From a checkpoint of a small mixture-of-experts model trained on Wikipedia: 18.5M parameters, 6504 steps.
Below are experts of layer 5 (counted from 0) of a mixture-of-experts language model. Rows are named gate (a neuron's input weights, with its number), up (a neuron's input weights, with its number) and show model dimensions 0-127. Each number is 500 + 50 x the weight over its row's rms, rounded and kept within 0 to 999. Numbers have three digits each.
Before each expert's rows: a language model's description of what the expert responds to. This comes from a sample of Wikipedia text that the model never trained on.

# expert 41
It responds to: Determiners, table pipes. The, this, his, their before a noun phrase, and pipe or dash marks starting table rows and list items.
gate9:559543548459550447520551508455590551491503556523473544490450529457400499403416453515495436500585511512492581523492525570492491491519583476456492484544501549491519435443510533504492556493594492456493563547485445513412505531378607503474598497461548525500540453480456443513552468620487539527437493531459503453513446482463452502509532495558402550412434571508597586584547456543393425475513
up9:565464597421534375528488525479551502462475632487504543490540596442476558499509399463453504452552517532474560532593494472565451477497559508493523561507476482472545437391467582485498541533534560540465501580481493461370508397524479486485526588477471536461526474525497452536573556442452568517470469560462469473435533472416493430527492501590476525441490430520561569536506613516470544436497
gate10:409542529553500563444607555599538498518504445484460452470560562479506537497507626501536503474517528502579588440566487485534503519531552501391537511527512517489509463407509478544499501514543565456517522561417487431439559504482517517541494491552507463591626514400457536494467491466556457465509528487427401480452541459496530424585502528474505525443490573375450438618559486505509424445458
up10:604485612417463453489407515432518355509497506478487561529455426514499491580515471532527550511523471499405505524464479531472451581471506494599495564511616504480516482552453508506429453436508497546456427408572517557567452548510470491568483602483536520452427548523514516529488491503437499493577551592514662503436467479538579546445510486484474474529512463527506525465512605435498499486458
gate11:545490483454552457508546511484506524475449477504538494519557547501481568473464450344546531513526482550504479555545527401540491475467596485542535577599557524549453603493518506548553510477497468477483535583382518504411525526486511481508486494548558519520602440480492447480517517517472475486436579484465599467479547535516530389620446486675539584503467441491498576490526599500463476542526
up11:580508447468607492618512531495505487503442393473541488454511482462490574469421430442493519572510519466450452540408549438549498494552524441431486460397565580500514535518474579553453595439547564530506503544561461605452484528452461505474562488544507530601658540546462533517507434515451526520459535509497546468495520479495547520553473432553581454506427452519517486569522519553522487585431

# expert 12
It responds to: Mid-name inner fragments. Inner and final pieces of foreign names and long words, such as al in Gonçalves, er in Decider, ion, ction, ement.
gate0:482482502466594486474490457510472508613553609577441538501453492461491459509491552505473576496487468391483590525543554546477486535516519434500526580573504477510457575494545514450399388471452565459522617579399500532477616505417468547482480426481535587525506430510507499512492570567506433600453490450483511573474517538455513511421412498507474493465536553555436445448479476466480516418495
up0:470450488558474530489533537487488520420511567548440463479566526389460496493453534575426536489541472610524576471498492517506500479447466405550562419439526434490490465461412534587529531544468437506431462557510465485470484568433537544451556510507476498546500498611532556444511448534452689495410534518546570534479541512497466526463422577525410540493446425482529519503473516481479626540492
gate1:617440481604441535471524497503485438514485534487560474484504495506476526522446509506526473510499476520491468505463464500510434496483454554490465449456535545480477390379414461636546549480447488529473387535519437489539506488546589502446503625427521477545506492482449555559374382492449372514495471468478539441488547476552390487488533437424556490449415453455472498461476504501540444562491
up1:448470521537515606561504520491519448505530491523517465507569507458555554520540543522470423553409544593500431449618472501488491509526441507497469546576522528482590468445504416414462461519496527643483521571485505527529516519425435535490611457592555452446407471427488536386525491531576428487492430478561539498546569476559548489486440475536463452407462461396501539464440525493484440495507
gate2:470495431449522602485414438529519542462442532539448459529455443542419505613559532494495568431442407535556492471556461516444523483444575492524511577579498540503490495523438480464494432462479400599453545571534508478445541493555481556506430432504403479464549517461538439482477515549532458564514461459556562380456525492479424424505490461628515555506467475446482503554462392495531444558503
up2:620498477512476506479453527464545518463497507513473526527499564496520520592522455457540595518478492563526440586525477558504517444497462446456557431519500423483460543461474527472447540496441395470541519476523491418431454445518513599552422451347470461577560403572472460466454386475427455542531442504447545517429525506524484449479550491537559546544453451576418496470517425431485384480472

# expert 29
It responds to: Word endings, particles. Word-final pieces like ing, ay, ight after an opening letter, plus up, back, located, took, as in way, Tuesday, Weightlifting.
gate0:579493475550547540435454550541539508602485520462509508532505439500446450467452473515545453455426553398451538427481427527577478575505402533485560551449498507450476481467485524440533533449410549569548547557459517554476555459517503424461584520450545415476566561448427379506440499478523464426473486400530570550435456500550504443560482439541410508466440485437517574483514439550527591504505
up0:535488402529514482482561533535413569477528526531440465459470510430468506479434441465440496521552471463487494424482448607581489489530451494491538466524519543435573488490467535497499520517500602577419575487630460566345516502510511377410502556536535492533563548506448474448496445480430536409504543432416453462462583601464558507550512520460527513476476464490524484500530477459458487531386
gate1:544438580492504481509599502492487582531434511510412555576453498506560616519570557541539453530540464449490462597427481534451482491423464481498523392445387538488443444485473456426494464422503552501518507490479521477420594417425563447446382528526520586432460532453477510531576496455601537491565559456500508543454496402551491528476495469543552452462475579515558489508473464501498447466491
up1:466524471484524491486440556498512379522523628491446552415595481586458401361487552482439618529542532502474509454464464523587523452504488533545488576514518510527450526501500447460474519471474478476466557499494476544437461623575505514449493481561524487519469464589515526521536492570424502490502448439508451468516413604510567538572453520441465532544463474540527511495588561568485425395542
gate2:428494396504488558593515569561514530612525486483483501535515483493429573558514499464462410476454540488518517431493518541564461505415523536530529492476466484448550437429474522560460563440456521531512546467412456529474511566479522563497584481479482422489520539468425572439453529490602542457448473585513449513472419460627495542535459456503455457463409539400524457423378445490469419522455
up2:441529455514457472457461478568479590472393498550487453520495520499502439406458499535440577416494565460473543594578559536571437446558484554453488532531491449521527528467418529512509517615481504423546536454540432529465571532600570467447541481569579480486532486469551446632435535495515551464460458483467473473470437498376517509472555478429581521487555484512542432527458597522458511533563

# expert 4
It responds to: Proper-name endings. Final pieces of person and place names completing a known name, such as Nottingham, Anthony, Suffolk, New York, California.
gate0:514485478480433531428532564360467576423530517555471400502556491519552526548537484534426472518423467492451579482457509572522447545548545470484524519443570557428522490500505482459508548567480538602505540497476511492520608493481537523499438505540598432562464504492510472506467592447504489408473546551397545491561491520523558465507487446346445491526488509530643465578454452454453537552484
up0:585493561495456454458558552523489482504505563516626449486479498519500565536460524441480499439478545429526491452485436501548405447461477397562478528522516482481484483569486408520495476394545466460517473567515607477525449492519537626452629554552448535601561440458485460464494506446442545446473551501458622461385476436505526509498486516486525434504457481434420475425558448483497479565468
gate1:575554498458566513506462480556502571466571550575502524428413578604527462496506384559450515579500520406504581428538475502454433522486514426494560615469515464512335552632503414484534537508521501523516530491507472538470483520460504432525541492490458463506517455466510453581449554515472566508581607439542473533521478551505536519473469524423567508457546484564585476534509519557500500442480
up1:418496511572473445536500493533432554459609482446493482518611592434522463504507531483462547528536517465467474454540554519516420479581456511570488522502530425454527574530556448511401469457537495544412462465465545483560513549519534552624524415478527525575471488523584501436473463526504483581439427456505521478504494478525511579498523456426470500471428533575540648589416497479491572440586
gate2:475449457529431449458470485441475488507505537480601443535438455534391552553459551489468464466535559478446484491462549611600526523407462468525523471485495489552481505522487414442574467416448481553423520483488502429490354570532428623524510507509455511441486392390464485537514477427586524441542511460480528515596511499518543484450442382475513505494499509455518452563468538484497512593512
up2:546550445478624511508511583557526577579472432495461466533504457547423449426506508586575490427532550528590473496425485482616551497471540577498490516434499511484505463470495579550599488504450627381476536515526558518465478572579509550489501462526484579509483525472448467528541550436436502493470449443510447428496408578450510511520500517398512543454553543497443483474554571439433465532522

# expert 44
It responds to: Opening brackets and quotes. Opening parentheses and quotation marks after a name or table cell, such as Snatch (kg), Decision (unanimous), plus dashes and slashes.
gate0:412539419478475526506501429453580480402417512482475482527496419515544511524495505387476518446475478531534627528485487543526515494467485415504572443490501496434494652545507445523522600393468484461499469408493539497493489481449502530551523479453465454507511458553569523479520496511626496545517442583423561462544535474494488386433498519402482563582445544456509485527456523539480560602544
up0:484518489485579511558440464517579505540581496442420548446481469522496484567522505463488605491462517489531491456418441551472506535560452509468545554453420499457562559548557451509494663457496493342527503503442552469398505476533508502457561535535411505443528493536526428510579487546524543556557505510402513518532484544452554489398486481424476560525433452485489450483594474550437526529393
gate1:443550534507441568466469495372433548528452451515510448549558495577414472522508497553466483493467432495573545525508471465456524466497576481442582466539434552565507563484534520559475459456569583500516547625536409493415507425558599539501490538469508440517535510412556499498539487516560559500398476456495535607504474524432597600430442552452553399559499492502515481485523529469528497559492
up1:512480406519463437541493512537466457540552479432516476494498547643474503451563503505467504482573457442495538572534508486546540508496516675514519445499464455537466435544483508488560583599545522491467387508524550553634551481483563455462382421472459527518447449492546596530511453558487405514483510460475503524523469619497469477539484547495460554571460460440452456453537534483455465423474
gate2:490483470586501441459537492489477614461403572608468527545411480558557479514532449515425514495493537538555380516465486555455529496432475498517537495429507607430383501460540529541460524476521531487548518491566442501542479517463421609473485559531453528482499391571529540560524520486415472527497468564531575499506401538458608497501546417476435602519493515575470567499440520467459501462486
up2:438490544484537430469527555560565505519485491576500392457505510518421436588525518521563450498420435484524540466457463521481474490529538421408525553459541507466490532537575510522482501459537501586466533556460542511548464568533475556526462480483343490466603474563464435431503480480482387506448532592471436488510401488434543501472527563461584576538609533553508471447451514489459470413411

# expert 58
It responds to: Syllables after initial capital. Second syllables following a one- or two-letter word start, such as T-er-ritory, e-it-her, Sw-it-zerland, mark-et, W-omen.
gate1:428497513439454488442566490539409532511453435534532423525454512587511433563591493523488527461534491430557471441534412491445489478540508496553514456453523482498425511507549520514541479618581509516557551560572528505574509502519469473560422566494599510436568544389437512506440540506452454440490541540455541558542486587382478486474530436462491642543490538420506464554566447504531458543452
up1:477553447476513583503462484485501359531500541461508510552574578488420498434563492523529533560463543646513495420576532519512510493574468528439468425405516608563525486444554502512398474468438527538483483581505487506492440461494433461449498469361507483488459487489579466507527463514537584566584482505473521520460466438498555558550528524466548476538417408496466569479522581528501588484558
gate2:496545496476380467560496457465585467527534436574456561440522452524515498416555574356515494437474489526487527481502521490463466510453475549513486501514532602506504459437455435515520481520571554462509524493534507549441559495560512585529502515505629644438520523456504507506433536509534485615572428463484506484480484456532586620559450459571481511534496606421488447469491470505386505499510
up2:505556420440474442515540493515552495534543441575523537462489518446545534376516627430513445493391516550521525439533443452525519476540477401420494498543496571520478532513535513500561521503626533510527480427546500596492529505513592520560574460484541591555467484471532490457522437523558479662462486437491475464505452476512443583531525562557522472505541575371432502508490510506436525548496
gate3:511448519578540492530504497593491567483422488484580559557477480595468452448475543508502516510431449500523583452498580485465558537446483458493512547548523491521453557492374536472489481444491505489489503578422465496511410590529471501431584479524512460470483486505533520516508527411555627481520513477624423410460448399514481476502384424397413510408506520514499535538442434579508495539515
up3:514401562444487599469463456551481547581466563490569486530475481477545500549398577571497370528474535473431526429478483514506431465422384412412447557575499443497464535494524480503488513459425467551477561531509452417517463651470470528442585534574501506584577519545432566521488512491501444488508521442482518434493475483570515487555460488464453525503466503522531540434525591542560487459507

# expert 24
It responds to: Initial consonant fragments. Single lowercase consonant or cluster pieces like b, l, f, h, ch, sp starting a word or inside names, as in Uzbekistan, flows.
gate0:536562479515519542472404480455471565505448555461480406509562522426483467464529566523469549610636504474461470510549402418511499416429478492562501545494504468589495521402545487618463543481477413452549519484462525560481515526514552495496412513532542460410483515488407543473513503432432461606525560478569460473540515574462521514561527518487431538469557566515473522510587522576494464557412
up0:458530541484554514529521539560426527494484572615527505466489485513632551469458436566575402407526479478465496542547474453477401515522477477509479528462500505424499514570487521425561566405526414539573485503494491474471454463512500500465505486572536492494495559456537503457512556524483487485454395537443426547427470498585427609487444531560515379553540561599572490521432517501567600537498
gate1:497578574492481569550503553529517519561436565533469406551487438457503523473541481508481501448431445548541535479544562482474536467611510517485506436469454653543488534498506535471524453455505528574513513564452467571446480565548561496499565542498504489458475494502441452488610483483640500513544437542580478550532491461572534470515515521525388347363434558516561490469469457482459539495470
up1:546462482439536530518450487520602459627506608556527462469524544412428556534428537535414501480577569483500572542482529538425573551466574473551503514507593529534481424470472495461525474374527538539585577560521514532531555526475524471422555486519521494437436457468480427483560483412576557460481495514400489548512491566485497521484533497640481420488470565477517482461451477469495559457550
gate2:525555569480502529484536542432525513547526519483568484474500451513432512524432508521473536526474496502563516411472538606521512410357481488444495469399464467544444536591536479497574609460524498544539564499538538394507490420481540590499499517496488503527532569517508487497438581476406586512477478471497484425473460424513490574504481476520470488485531642555449569443395411406498583470527
up2:596554548507473409551446478512513495423508492519534530467438489504483495460475522479551504549399506500427504481587563524399490515471409497528507405468401551511478582467597468475468469530505446556456494472574471529486510483459551519576525477517467503537482460536542468451508515535632509506411539510457427426459505580479494456423479578476499595534515607383385459472509479392515425478467

# expert 59
It responds to: Verb and plural endings. Endings ed, ing, es, s that complete verbs and plural nouns, plus past participles such as made, used, released, built.
gate0:482457581518441498462477401458435581538543512447466540536483507457470562520478454474420462454513461501474511567514459522402471446533624497467547410403506553583435437489482468541511528428552494456539444514572493494566460625563526500486466443475513539541477459521426542525485578482465521510397478467429482459560515507488636492433521481512514453536389446546515473480502452382450574476457
up0:525506555482457585448538520429464506464533489438441472477522387484433569520482555496461434539476509483482510542526566551504483535518463436506584531487482455541537491519574565400394517569471459574488523518429428521479578486557512487454493479539462526467451531403529530562526575465523366445444422481382601510497494493496550468505393527423616517466548475453447443473556541599512475493482
gate1:425509544469571477610510474431458449533464469553434480502445511420513552495466472556547557546519562437507433439534513422529526454552437473504523388480495486495599595468556523618463487447410515396534612559429486488471379498445486499586503540484528512521500584499411546496451381517503496520512531530473499521516540535462494559507503460460500452452432560583447547524570496500470515504423
up1:545469527471473574543622456497486449468491555538504534500355505539502512471583413500424551494470552450462522486527481437535444505552475525462447528496375501560503505383475511556437443552530622452457505513421437469547513524455505499526608500565473458556533529438518421553543498525538473570561534486448469512478446533482515514524588522578460518573572480557447382508572512471443477440451
gate2:493522533497465382594588412449438499424536469534477501559435461488420556524608542522534530479505484535501462615552498478489496509522458453454546418483443608516453467503486481516423531445438494579465575501478482620504446532424492583469474518464437484486567444503555464449516548548510546582481463561486455430523462425566436492528497486644441498567428463496457562491484500499564464486475
up2:507520586480390452480544479352455508611540490452459587571474494520432520558489525565441501428473504574559519547463467598490450566509435591469476554582470587427506474471433529498500445536524454478487541465426498456562514476442497535524521555462585442464476471489470513505533496506454570407464435474487589508500436492610404489507598453549464510482551523483487560518484477495606465467494

# expert 34
It responds to: Initial consonants and -ic. The -ic piece in words like Olympic, difficulty, Pondicherry, and single lowercase initial letters like f, s, c, p starting words.
gate0:522431506535551513478520605490617441440535514516461491536502536507428553474486518513518426489574492470450515552604600525432540615548553410584470397533484603480478482532480430565473569462473503438503463553506486515398540537493545547429525482489507512529473488592504541631511557523478558513451518419448538476568523453425509532527486429474396476559568552569484532544545453509464510484529
up0:530498441514456507510509568485550554541526452525478461473461590554561436479443566521503454520447402433475570526580505487500431399431517452529498420476457532471461469561554445551538513531589443411398476499575454385452550590472465479432465464522492518539550652471488435526488523512549502529432437463495447479442376548447529478526483458488424490497533446504509462476533487568393478507517
gate1:475602469459439586536476471488502483593503441424503489513449520535526575522504594515439536494486510458525509477499513524532535498552368572564517438488439473455321524561502519494451431492424582519484577496498471477547460513506525478581457476507560544478539499426570526564546494491510470457634538523468496470527463452481487588477573463491648561489459490524477494472413482417430506475561
up1:492555453503531430497501535379540456494526478491420513461527614558432497427512520604429572453440473443524511507463587602440485420560512448542514480484460540508504437502495500432575461521476522518515525455510519462525550466617451528591463506451563486526442498546442484536477456490527435441544590493504394546477404505530548536399473566545502460514526476570467497482507579425511603585450
gate2:454583470411375525582506441540509539517471510437471491486530506473486566544422584471453418588465485510537460364608525533523537496511462502502480519507513476517515508463536520495475434550423443516521502515602515522522555498472588450442547542425434458449436499563522491562623587507431453611495491555504445531481539483592515433452417520480503479481525593450514528521487443494455454404507
up2:554420575515540606413454563541511508479600536475500416472416535591552514527545558500436466494541535616403558553393440493501468454525478520386458452494559476539494517531553496477469557405523491484466498460441427467528465450481503576486577535529583479516480491483499547496568501456535456525452477478504589460491574518427474563467438397448436430498547492473492528463548511498617524538516

# expert 57
It responds to: Line and table-row ends. Line breaks ending table rows, list items and == headings ==, and some inner word pieces such as ent in attention.
gate0:385458488579521488452595540501537452502437592455486413566482552507545540481473420507485544489423495523495457562472480486537504404563545477494519584424516542533466464514479576597526453435566561470533432482480534506379432429514532474583448483524518511601519557554471563559548573477579516505452535506430435421453455491486451490571488469533504589581534584480457524576489488574512523463489
up0:458511539540552545465497476535459461512435527513420548575512513505508597459546496527518585506520520546406526537556469536439546439420484475435495501565580561504556441489436506535480463477451489528469491510450481590506408374535654498559553490506517506606543502480496463551427465395492537593615451468474486435543545489553416525482428473533458570451473496542549590519587492492476449497522
gate1:567471576530464546459482466485515478563442534518465451560475430572498594382469464486452542617556608518602511553534577557548562504455475504444516512599468506429486422526423475534454477504430519408485438453466453503424462514501452524582483526477484522515551526507380525537524515504489557512542484431563476585555545476596428495520490450499414482465461561507439556525468508607450511500529
up1:593517447522369615497437476527543536485477447482456513486437506573542509456488475425422560568503548506551523526507479480472554485592448512520471462564525491454473428544482570401520532518475538430505489547503454434506513488494436489489534524550635542612507593536507495532528555449472532529551529501511364491530558476440478480505505447560530403413474474522513450628464477560491549584436
gate2:454471506589462509458463461475469504526513502465489485512415486523422580499439608447467509585508500497477468477449496480382512533607502497523547490444522566638431472554506485466469471507451467516586436528579496576499397536605424488437390562529473518440558450488418500524517489564570530536456406445513462541422489519522507462498540462449474438497573415565483545484578469494555573481514
up2:475566493570412536505547555504484539399480582478520495429446520522429436392556469510415488569472485461643444494525476523520536502567505421532484492432516570531432438522492529471518433486568422521456459499479520571588444432453493468421494446560469492417533524492539474545560470465523459527538445522430550494481453517552440549428596497514485559505479431509494547378458594520440470577484

# expert 10
It responds to: List dashes, prepositions. Line-initial hyphens starting infobox or list entries, number-range dashes, plus in, In, con, and mid-word pieces like Lieutenant.
gate1:369502599498482555546456447553579478520525519473506512468474526529525496460483456508494401491515605429531485507467539517469541468425555488446554545499474494501480466478425393507503469492630564402475457481474447444406440479514542561617565442619484490522520523443418466450573558473478549387532485536472559523494559485425516495516529505514470592521528565452466454505510493450477432604492
up1:441547523476472404533506412489468499470431536486508459472430502491534492456502451534430420555542506491481456474417491460449587456462411415463520561464483459531459522541475463415504551468569461482495540455529536482428385576503482541548529524553444571470536540512474479480560548579548573522532395492437560551491429596384545448458422512562434509532475561454487486506457453477543359506437
gate2:513511525512461363488529548543472518495526448489323478462528455534481514491489534516507587500526455567522568550410511518449549535508563417592516525558575565520534404487514519464478477511500504497507491596536546522547545520493505448444589579502528461428513494522420508549570458558349468498568516528593600554509473508447492513599448498522443494515460509501470476535541525473425429431426
up2:595471523471497421354457509523547573494400505538507570488500506507421485463459514539508451441490538469458527541511473527472557526422566494474533438483505535484488561446461469567573557502494525539528480610418508550624442471509534566429529436478550583478536340493489515478488552452506464548516421446539478554448498503528534561464540499479505568597565400489513532463410565512437455505539
gate3:562468469508574566427508499419526443527531418430499543468518519613532547458527522529540463557542492501455430490492480442435598585388448544475503532523470474529516533447476391457483496430401487448440518532642449501501489461530498465518523496493465521569475520418503550521538554497549439465405498461430458552512460563574602548479448504535467490474513530592539507477632539500446589489528
up3:463484558491511547533541481481402498442481447517580503491396595434524584528503549558508381546502484476514462579457499530403518435513426555513497579538443531518473531542513473551348552512491532526499542439476452513499528497535491495483486526485605603533387506543550536536559509536474462503519424522438539519530539609432452536525555495478534436425441542551383499435518469507559439439468

# expert 40
It responds to: Pieces after p. Word pieces following a p or P sound, such as p-end-ing, P-se-udomonadota, p-erson, p-osition, p-resident, plus table-row pipes.
gate0:503552491586541528517546516406494570433475523488538523536537495518527612463482477546538508510463474501466555424448441516479516522480424383499534441480603549565463524420515500493558453411533393457479597547514540551479396501482505468520446469410466503473408434478490431564453629583437517387463519458524423486527441505523547559503560484558499510515440483426522466557507519512496436570450
up0:412521466452435485434540511610482470556451527541424426516513501506526436517485507511538484541521562540622518565555520525428469542567560565422494520521569544594470500563544437536584546475585514493494498531550519454460558435467522522430522495563560497513427531479517539407431524410521557512465477507445572469559486490580453447511384538478425512494558533388511440435490452474551584569504
gate1:467583418535558483415438532492571556413496532546472513531424467493530512498532548516533424471514527498431577510468486548506506508514523478577459516429508537468483513433468515625444411596401535601530566466504457524580461477459469569470497515535551543480435544547588567571415570598493456523489529420542450434350565522565511491447455471420511536516540482554481511514515459513519516533522
up1:395463530476496496468492413476500454550541470564456462509459576495506521556443486429432473521479452585623485543543482497592489525529457587543539457582508396533496489538571598435563541493553428430506528531533532451475529549549493498501542491421524472487462614552487463381552425512496545499518490495514536563504420499523541569579568527580553509464594570511499469550523538613570503524479
gate2:530495514472461504492503447467530452459485558479459475617479439512508548442481583562560543587449483525574553557499565516540457484448468554452467543582602556589500478546456540514510494398496558487521399480482542586541501458519539475579453534568476443485462511464486486495510577492505558590545550440460476482574494576510499575523457535473419529432524552364497434448405567552416423479455
up2:563482513434521466494507453423454517508561514468456491536518476450467491561557435595612507524482486577594525425474531533540565504505426457506472497509626582542558462484499518500519444413456641518485466521539439511496519472533511441559452470487425422466435524479476494478463639547552515433531416455502482606514451571549529489510470557511560490516498568455533462484545455514478356485423

# expert 2
It responds to: Table and list separators. Pipe column separators in wiki tables, list dashes, section-heading equals signs, and capital S opening lines, e.g. | Nominated, ====.
gate0:477465447526515452544476349509534622576436425415566466451452447458572435478412484498583553511527478543565448458529499554507380476426488501535525588464460522484427541517476477493511470462552461523566520527485422503440507518481514454562463579437406538434501557494524545519533483546578481491523505427411504532486522445572491476493531470562498479654510480453519510425550455547557548524514
up0:537498374603471444518405480494540596394554411577566471534471497455574502515484518474471498547529476483496442505464519518466398550521586488486552593457436558502496532493512493471504447493553543470520560482593513560444583472489556587572439552441485559472588526480598544531557459557527524438552494492440506449466493538495428566558422530497468597548559495575500443479524494507575501465546
gate1:485514388493506514517550442496626593468529474508520487497588503544518439566497515530446436433505506531528469512531598487532504515541431443555561457627516444589534575483492434542427516528496475505512518553694419485485541486613495510509498466537511508541517405561562508507511481510424482500533553508460548526543450508536434447493506480462511494569598513546620528541505536527447461436553
up1:511425596486529486431497551552521519548408441439526468576416549575462572453545555476517508530505486435520514557574537553408518511481533544518568451453516537439478530576524540427511560512490475600390477449439562471530493460559461519525558508553498488484535474487500523491546426447433497512503504451555510528485520440463403547437477474463503430484533515499427587466590643417415481612496
gate2:544423429545535504500504338464560489545498532475482468490533401512501502555484528506607529510521392435641477532485509451546459530501478457455521489538442541491447505462503497456502536483616491561371493560428510590491516485491506558555493522503546405540491494398397521473604598488442490388470489567442506464544479447535476436487557499510537506446471541485558460481549552516457496517520
up2:566551574512505467543525530577472538521568433576489534495508565398529542402530470495621473460426561552554457496416522495555511476510458516561484507437546522397465391585545491461530440506415498483533479513564454552558522529460568510490560387527553571569523478459496498491487477511465465551576557391550598472450443503443501572596478446484475483478543560529484456509575496566485544461471

# expert 56
It responds to: Syllables after St, accented bytes. Second pieces after St, Sc or similar onsets, such as av in Stavanger, plus accented-letter bytes and word stems like includ, hel.
gate1:485548460518442481575465596478470496479618478463476524441442418447521474541528578439546446460390451545532485432546509470623453482439498486466518416524555534429471520567445505546520515547568456392572451517583455544588524572482525531515556460414432503479548513537504463524581517487524464532498460532339452543485469493467492506496607464476478572509452519494559542530455446461511451440487
up1:553551549478581497551462458482494506557428396604534475593506422474547508510419525580484477497569459567393462528511469559529469543455412599542493552525554480436456460547499518571504504491505551636512533528546477496509474430493481439424463561507373496489491501459491438493450466437511413445579494501524446482498482455457521462523513417449576475485592511426471465518401533519419520529438
gate2:399459453510519467571411495457524499497540488393606581494461486441522547497560560388589541443491461515486477498561459541501503452491481463556503447582587529588441562526511543522477458595467407535620505521444477524509461595442443564530500472446489521502475445467511509595499511485462493501468505435497453541490507515526475492499508367474393498561475489499537587480489458453577500614558
up2:490571539501546484447482495611538499551475567445494488510466527456520599578547493536490508538540516499437551397533490575504546601523548452523513545457490455582483435538447449530587436495393527483497548460486555475462416606418510430559530498485507499531440629529473586490376506450464500511462458534561470541589499448445577464472447425538504525597463532492492445527573448512500561482481
gate3:433584498482500509515517494450431555402570428462485496493567543466510575559495447484573428453423528486447443438553463433551450513431501410505552483500591557499369555525535451530507460432561461460502428521418460497478409588433548465493467504462551476453498530453565484499396552497466458512509491453483497519420581517525536380610503444543473502436488534432415505518486463438506501460528
up3:579490457516441532506462593521531431552409457569582433500415537384586518510499548454561512519430466501491500480452503521452462504519556415481514420482526574412496425416526523505446505477397516505472494577529506543510519497533496465535485495547605539469458411446486414592526476515424543471388562477518567450452435500548461513567473569423578465597474542547475535517545467514498477489564